Below are experts of layer 3 (counted from 0) of a mixture-of-experts language model. Rows are named router (the router's row for the expert), down (a neuron's output weights, with its number) and show model dimensions 128-255. Each number is 500 + 50 x the weight over its row's rms, rounded and kept within 0 to 999. Numbers have three digits each.
Before each expert's rows: a language model's description of what the expert responds to; "raises" lists some tokens whose logits its average output raises strongly, later layers aside. This comes from a sample of Wikipedia text that the model never trained on.

# expert 18
It responds to: Line breaks in lists. Line breaks ending a value line in infoboxes, bullet lists or table rows, just before the next "- Field:" entry or row.
raises: "-", "|", " ", "- N", "| P", "- H"
router:545501465443410504533432458425582475484486447455540512530597477425543410536491421519455549531514586486449478471572467537430480416516544612505511429555451450536555486566555532445503470466457480445562548511472535572503455517478450568549417447574460458479553487495491506563433428429445487465506430551593513502413567506415460576512515508612407540468447450593510455539482582524486540463426
down0:508574456410483489470494454511557552481475528545567485537441507547463543482494557565465508516594496469460444537583588448474563534485518476532455472582456468490436418555516431473532433491498571549488476518549455446432484520556501512474586512562489416481474424514547458416453524561488440495567551526533504422492379453474556480378544481633526483530513401543548544504498601450535569423572
down1:457549473439444502449494481550490491494585524602531483552454558469485555436565580545484518596442567416487542568523563460547488548519514575567476493413466551548485486488544458461483429564583531507466467497483514502525545491639492583432469446530493513454558566492484527535457527444421523540458472561577574532505400472611581563435413510532508429480394489564571635504588542535583517486529
down2:452467436512542471429465431410429459452464481499427471396472474443618370529534479424465483452465643506483497437447518460507535454526464515504492452521613456460596405495512468423503531458462498543486471577599549461473548417452388449528546517459590405530487516501445511583492485454531550505479412474517539492457553470445480490462515502552495511476494493540592575455504430598497517480478
down3:575453548561479444461444439591545459534595437581531488485494478446537596466516480499444487544489594484534590485538595408528507457430467491493394477393517584480437485561514513669533415545497625467513447495475514541505521542469456521518563527480404448460516424509544527590499535438509509454487568454455592552544571397544484548504442437437480470474451540460498547540505390539438461539464
down4:504464609464482498410549504564558483498461539545549422464564511503506593468488520451521436522515507497403533445445492458541506540494569475631470515426556588569512535430556474459587504494558527566476479457457600534469554404574545455401479508481459495480490488501408549481472591500600572504472592553436533467477502440621518441572443422511541563506478500486549547533532450552574490519451
down5:510435489468555537532487527590510500581499479545485486377493520487527531519561483398563505563507533497506480387465528506456499501442546505471512471557533593485540645548475383519559447502559482404512499505442384539424483436477465439554531502488506457480414580563547504522501552471525418433600565402493466522503578479443485387650506412558447547454589443503529515490427485541532599524462
down6:461485493457511572393534491473517460525503439556435432507416507447565539476529600451481457492508510438460507487531465453518560500499556464467472447529566569484552547559526425473459337540443499513523503568540492513535449474446368514507506555438519436509452519461516511598511543481477556434520532448457550434495571511412474457568460482542458550490544542451508577561486532646509521425503

# expert 32
It responds to: The definite article. The word "the", alone or fused with a preceding preposition, conjunction or verb, such as of the, to the, one of the.
raises: " latter", " area.", " area", " original", " main", " region"
router:501433534504555416497471546458611437423464604539504521446434470479595497554522417510525585469545567519543578484609465503542501471566579507514510509616543533501487434514552661603486580577563511551520597528496517433424595380436463484557489551499464501536451390462502551416518497601547508458545440527468549472520586494616552481532558527524461459479457457478528529482516465420511505518489
down0:538563457538517513479468555445438457408500529609550519377488521424496567488497346400577512593460524486507487569536533520573508522522482387490549580461474531509509415517475493591418520442493474516528525567456548494456457563461538546575441458446578455560426437475563524532394478591463487436473481550429533496493597530522583496476486507464557456623582502468509491506486541503626498450486
down1:527490437499509474484473440487532478503455595529546502496387447470545585586571595487471521492558457534575581557543492600582543450519541594458444513492443532486490443484506487476519555547465524498526538408457484540559455494494493534522440578502467473536603493477604430516527419538427514409456440478605589398411567533510469559469539466546508518581458460458548489517511447498566432541425
down2:485463540490528523439600525448554496417417535424516507601449512513522487473521407515564504485604546420574499511502480476500527594548473500538449508602487506598406644534534599552462503478506524555555481497512505579445516540519542455547464492452345514518503469436456569513426507484502540535477494528541522473428446483626542539470382496499427462476369457534430465568549543458527466491535
down3:556524572554569555448404535449532498415484499547458429425517586480484455480504433484535567451470545423468516572551525497526481527450491383601517474464477497438483435534522552541480541500578558500501468533477538476498382420546518539507477476458561462508414565524401483508460509523492491557447472437516459630554512466461558561406504493398577552593565516466449452516451454435548505472498
down4:539489521446509514496552450463501459542467436568527458481551596562459496531418476553527419429437401488404416494494504525393495508454493459469557579532507529526443325495503495532468510535560451489467547516480499424393428448545435562441411468539441572557507487587501398448507514490505517530553373461537513480423556479482495507488488562612513464487519456516446482493366499611462457474611
down5:567397491540512569556450441513443491426498560525579529441435464588576475407479413409535517509570506484582535419502540444495465441504570577511456525538528557460424512464434536587496442537468438507464420488440497509518490466543534529531343487552501494539490510467504588468534443584508473564626498477490485471474592507523500560643467441525435515569469547458549532511503420519441483483562
down6:544472503528499519491561533527582481456474471521467494423459524526516457494502494493526570547487468432537533528608540463505461467527466556345470459588420449453458422463445592506468446525563411496506550435444422462458467480553467525479566431521510505452430523511508590476440468483508506463469410452571450403581539523463443532543555579510412487555496489488511512472522491440505520530464

# expert 2
It responds to: Biographical opening copulas. Copular phrases opening an article's first sentence after a name or dates, such as ") was a", " is a", "It was", "(born".
raises: " post", " P", " zone"
router:564467588481545499513510508501588466528551477518477499583428492477575423480470462439494473487480449538466558495457488466469607450438519379567476464500492520468440512500510525495535432487490457532454533531479522502457565418541559464582544520551473525452509474484508556361427461575466473588537390500588472556508496506538504453615438531492475478484416420414586470455527494548493477526550
down0:500415513541514485522522522544474374499604434453488553637470566461575529542493572504535509489500457474545525498445495415531556470527557389580516578509457549508458548466534480598508479608448463548567580631544439546499515592528480479460441493474516548440472434496517571552508553508526574536476448457546547518536558437558535511534469489497557528459530439421549539477472550567469379491533
down1:485567579507597607574517394550505503521527540495524497551420493510430483451481438447527522489544567498448480488531560529516429422451467457419420380573478459572525597487499531561480426432497584541497467475511548484489429465503484525542538408512538518536434485527497533514483446477480555446492508557514375504543500555449481433468493475568480468545410536527557517501529473540460549499388
down2:515518543495499453533525438512565464522622625559513504445574568586497521499423448444407511539534440422603505543487605566512599449481558506568499512514430589518472522499442499494490416536552466523435553516483456609463513487526472433556481463491454406446482534587488514518473493442415510510493515404453488437524553450573492493502404522541471517503474478436486511423553545546510438482487
down3:521550582485497431487431494592559529538479517574507519499479532424537500499529499496447436447501530456605529518499487631442518494480511455562545553417514456500434449520458398566555448427498572552514518443492479551440614408497515390561559501484554516484525438502437498396503498501495486509500556448503538531473531502529483476491498585431527507442487495528519511464577573455500420531483
down4:435534479515462465518445449478457492451530505485512488510474484476510521431591454434464410428465461596467507536477551461454539402497471524441473419545511453521564529538548494533481461579490623526484439477371395516498548435494593560491525462562462550474497467484434354495412471523440543488471570614491499502523589518512498477492462524487529580530470536531625467433493586559508521502542
down5:437463451543511494446481522435511427660498552463480480493463483505535511517478444486385375436512402435528489516430555508470464501538466562546534505443566579544558470519583467499472449539488518447438521535475501595514618522523483588493451525544492484452481522494444494492455467500519408431465416546486514450509604471517526548559468507501546557517381597561463473445427522437565490471528
down6:478396497451526545456473514582485544538496529408437598527539528507422497567483462497505619497491427540477555536479476418536526543550462499476451482483526459509505579513477548529444555429469475510514519538571602498489375514471423438455516524519533468448489530644552501416444517543526530468409565401424495544495489491449486449425542521481528573557433474533531517415561625465499481516468

# expert 29
It responds to: Ordinals and determiners. Determiners, ordinals and short function phrases before a noun, mostly in sports text, such as the last, first, second, eighth.
raises: "e", " y", " n", " v", " or"
router:532380562449597481552466492579490511501514526513552558530422445489556557538539473431568564419556534525482552497531482468455462534518570403603417442563523478503580477551425560527413483514446479560473555480464541396504552480448484434509523452431526602496513532465443575472567533543479449490437552458433601501556574514558533472530472506478479459505598517435536599436516379448453461528460
down0:494598572462489610551518551524430593541410475466610525409549539414540489479484444481446511525477556455399409408444562571409478571476423506521506501456515505479419466478528497546517417470442524526454509439508445556494556500600505626470537492455416509433523450572579534435516461499482449527511562557476476550493413406549421536489505459449479478530485452564489523485486540618505538424521
down1:422435536473449357446564479523541487474520481578495507537468518484528476523538511519507506437496477532572466506580409517491518522428621485523548520514572540560406529537528480613509448519508493552488481545417471445444491532499573497478567526424411532524538510511485446515404605537470488473524507551488506535580483534548456559507519558552493467488472520444479493483463435546479520547411
down2:523556472505507450487565478424556520511597531416577470471453493602477534383549471523377571580488469624451477517511535473501498488552506582462501513513470518557408524431490431422462473526508515478376516469357448541554545546594460492463481468594513660512531559447547356535476552559462429472539504596493481442511443515481490486456503525518444478474461575520514521522442509514493539512489
down3:456399556409549428544574459481463485492544459544422517406546497499596507505421508559541509455488585494595495506463448467443555387491541558445481531478473470490475502505484558527488565514449508498464445550534556492519499455487446515455562499561612489385521490516551587442484500485576507535584562552461535539563507545462420530475535469518472498504428426516544563422524431487470503555525
down4:497458495481548547411476515562442510519384565494518535480507516502428579443407615514482414441506477530453589526493594577467572576537472455534575528437539494514519444494438528458477490475477547529528589459537460446562517495465481459525497580491604491667474576492393483597480534455534480540489481478514495479527517395554447526495499511490531461546508490528454428530598504506516495482570
down5:467527440576527513546477525407561483560483525437521450487478535573523455449487491425515515504470545529460502506445613553414491488480535542532527459553455556532483450494386495453444572483516490492583417518477431511445409506459565464496522506522639474458485450477548461399490502530470382547528471377570492571521482561440483562493561529420446504527511552540571524412544413437430544517563
down6:515435517520552525427549493538542506497595513532572452542509506488485465516478472496502504457477456581492501544496424593492522497440595490575507604527547495499478361463552542472571461553506400542414481437564563478415488507414547454484461534485482499594574548509457567516513519406564428450475515495488590435559582452583510445410545492478566485531532598510610468493435477494457529499455

# expert 42
It responds to: Infobox field headers. Line breaks and field labels opening infobox or table entries, such as Born:, Coordinates:, Scientific classification, Personal information, plus paragraph breaks.
raises: "\n", "\n\n", " in", " their", ", "
router:456469486491465384420413499378470446452507531560428481471542458395549441427601546494462505473502560464517434559576585433429428562504540558580502427507461614563449451556469494458531457527461486502481486514556597571385532514500501570469403491595461462569592426429473480579547480493440493511501443478504518509573585494478517565476462439482492518513419473442487555527505533525484457472475
down0:493514446450562493464561428536577518523614504545482483450576527526501500428582513541575516493551489465422496545556576525515440546595467413543568494495535588447591520412576455557511449444455561489483491476461585575350573522547530569479541459583495439535518420400517467450611510455527526559537445578517503548535455520559564524619519493525493493548513479552518518498493581581503408508494
down1:549489480546482408483433541496507432558567501475463526548406460471504505502410546478545458561552613509407454493592624494439511483516570486524487462453545440499660497538505448559532478594519471659464507477446504620398537497475435472491610444492471483523468483463481563540500537569510522495519489517505570487467530502494441566428483549513514418551481452551584469530506453451448483471574
down2:577477509478530331519430521445520468486515532501477493457547390289530515501474454482332460495492682552463513505442562484486450509500516491473473510497511500436513196489525390481491577542528517502519506533461524621500608470494472513538498563526474500503521503408439526467542525528558498532483463492442499488556798494498476479459517521432485486480496475509513496526536511471456521521503
down3:570509508452489478502420476452545449479489510489468543430608409451535535497525468453408535521545662578483546485450530494554482509505488398438446552444543561416492233453564397436436581544486528456500497517483505584497616483548549555512544579560507490539539530430442567462536509529545459554555460524422540444509728450445486482597440562437513503469513512494487499433567497540468538514443
down4:457463549477496599439544505520485406526495546561602466553494606490456543546475612511524475501592411506400547520567484465543486513498488506491472429479545518564571606494480531555534437458451520510458401456478540462516513432496494519411483490565504482525571528400535540529522514464411540472680541566497557468517319440536543492447518431479507437480396553558533553552504416572506548461462
down5:464504423481444495566428422537608514508488424506427557505436447489512532525506479406539542531479547507488520511529490418474520497523398473498480459572500615465451571441404474496490493444509577498457499462480523537455563513531410537574471545457488407498480470528457555557517463475408523545404457437624543522616439440465452457545495481567460468437427470473443549465572511487413487496499
down6:453455544564435562513454556512462553467508448489522412609482394440529431507460516499493483475452439409453536470472483511461552417484505497456472520495475514513462436490451453444459526504496432476542477484541475546491560547473529515530521458506503483567560532530497589489472394487454500463496491476565530415562466489490542505451489560434532551496556514519562435571460471563650491456473

# expert 7
It responds to: Arts, law, career nouns. Nouns for roles, art, law and public life after the, his or possessives, such as portrait, role, rights, film, assassination.
raises: " and", ",", " in", " of", ", ", " "
router:505518528580465595545509483549538537574574407528559504499511521471499520427467598401472486517457544503397475549408568474467457456444456480454526449416486546489481488553495398411541524505508435464550509423541536457580551439490500454441543548500529469477498459427543518407428462463472494507555554457429496548509505511572475457504583467337510555525486574502520460586597521507534507442552
down0:521452504424508526547500462544501511553565496509515605542525518500455572500533557506455494549432560554419490513492531438547457533498404411508529502549579582498495419584424481590538488601510579439590434496525492541438526453511487620481492442575458477515420451488503559477432488482401457438506493540477508564578463557531440462562542566601482496403503530483507591504548514490521565437518
down1:457572524417460523494542572523431424526542446469445488527530475540481485443484483460537522466530436457494491541457503503469478580570472499557476453459481485472495382510507457512509489529472388474479507573476468467453508531453451507506532601533551565470530538485467475509524612471499536611413486504434447545434460536448499517581558504505500425516518476592497353546496568470449407581538
down2:612517465490589537450516582414527524528485451490549507542517575437446464521480440542541381502609530408456503536591529463591542517477475519447502429522450518511416360545620399468525390500517471470494507513541437399504618549474438540542529509516470477487434548409435519549538542536408529536445455509578424464510527489541486646512447494390488430552507541532555451477473450435524552423525
down3:587500539516555484493450561454498561465448465528436509455479431491488548519499441499447513467492516428517528469498486543432509541468469484439496466516423515476398348510513499509434524435513528461421435503482523500555452476497544523461553545446451459493404495447491537577499334557472592484439441512489476514572541504547541490467504537520418423566502549508477442532528531504560460488548
down4:516553535523481517476403422423493571447470469444508501520435525540498470532396482488500462462462617587485475478565526458525483396496523505446481466541485506484514396543572498381523586445506445443555486435551405427506544498546475499581516447515537535383513468523466602395445465498557578470463454484558533489576456555585474572491559512499534510479432462403463488487537505516500509520499
down5:504512542443432500593478607560551516525499580511500400513492496512495431528533490424510531484532526514459420480475552422499436458590493483426392500545478524451560403557573473473497573452477487439591483549509451432558516569471502432485538560542481525507538513561550502481514474436523451543512476549533540466535493532556442449503558638499475484494506522402542408607611529499527543428636
down6:503444466496489507561549519615457528452539471457537480440453515479457462556386446481515494466516521537486513511508468539542503508452614507561516504458517597554479461444418486526525463475496514402412541515535450543492491511525518440426504485519446462461426514504462513448509465556500541555399462490535374506429526545455521528418487569500470441490483574596461493601490502525532585385509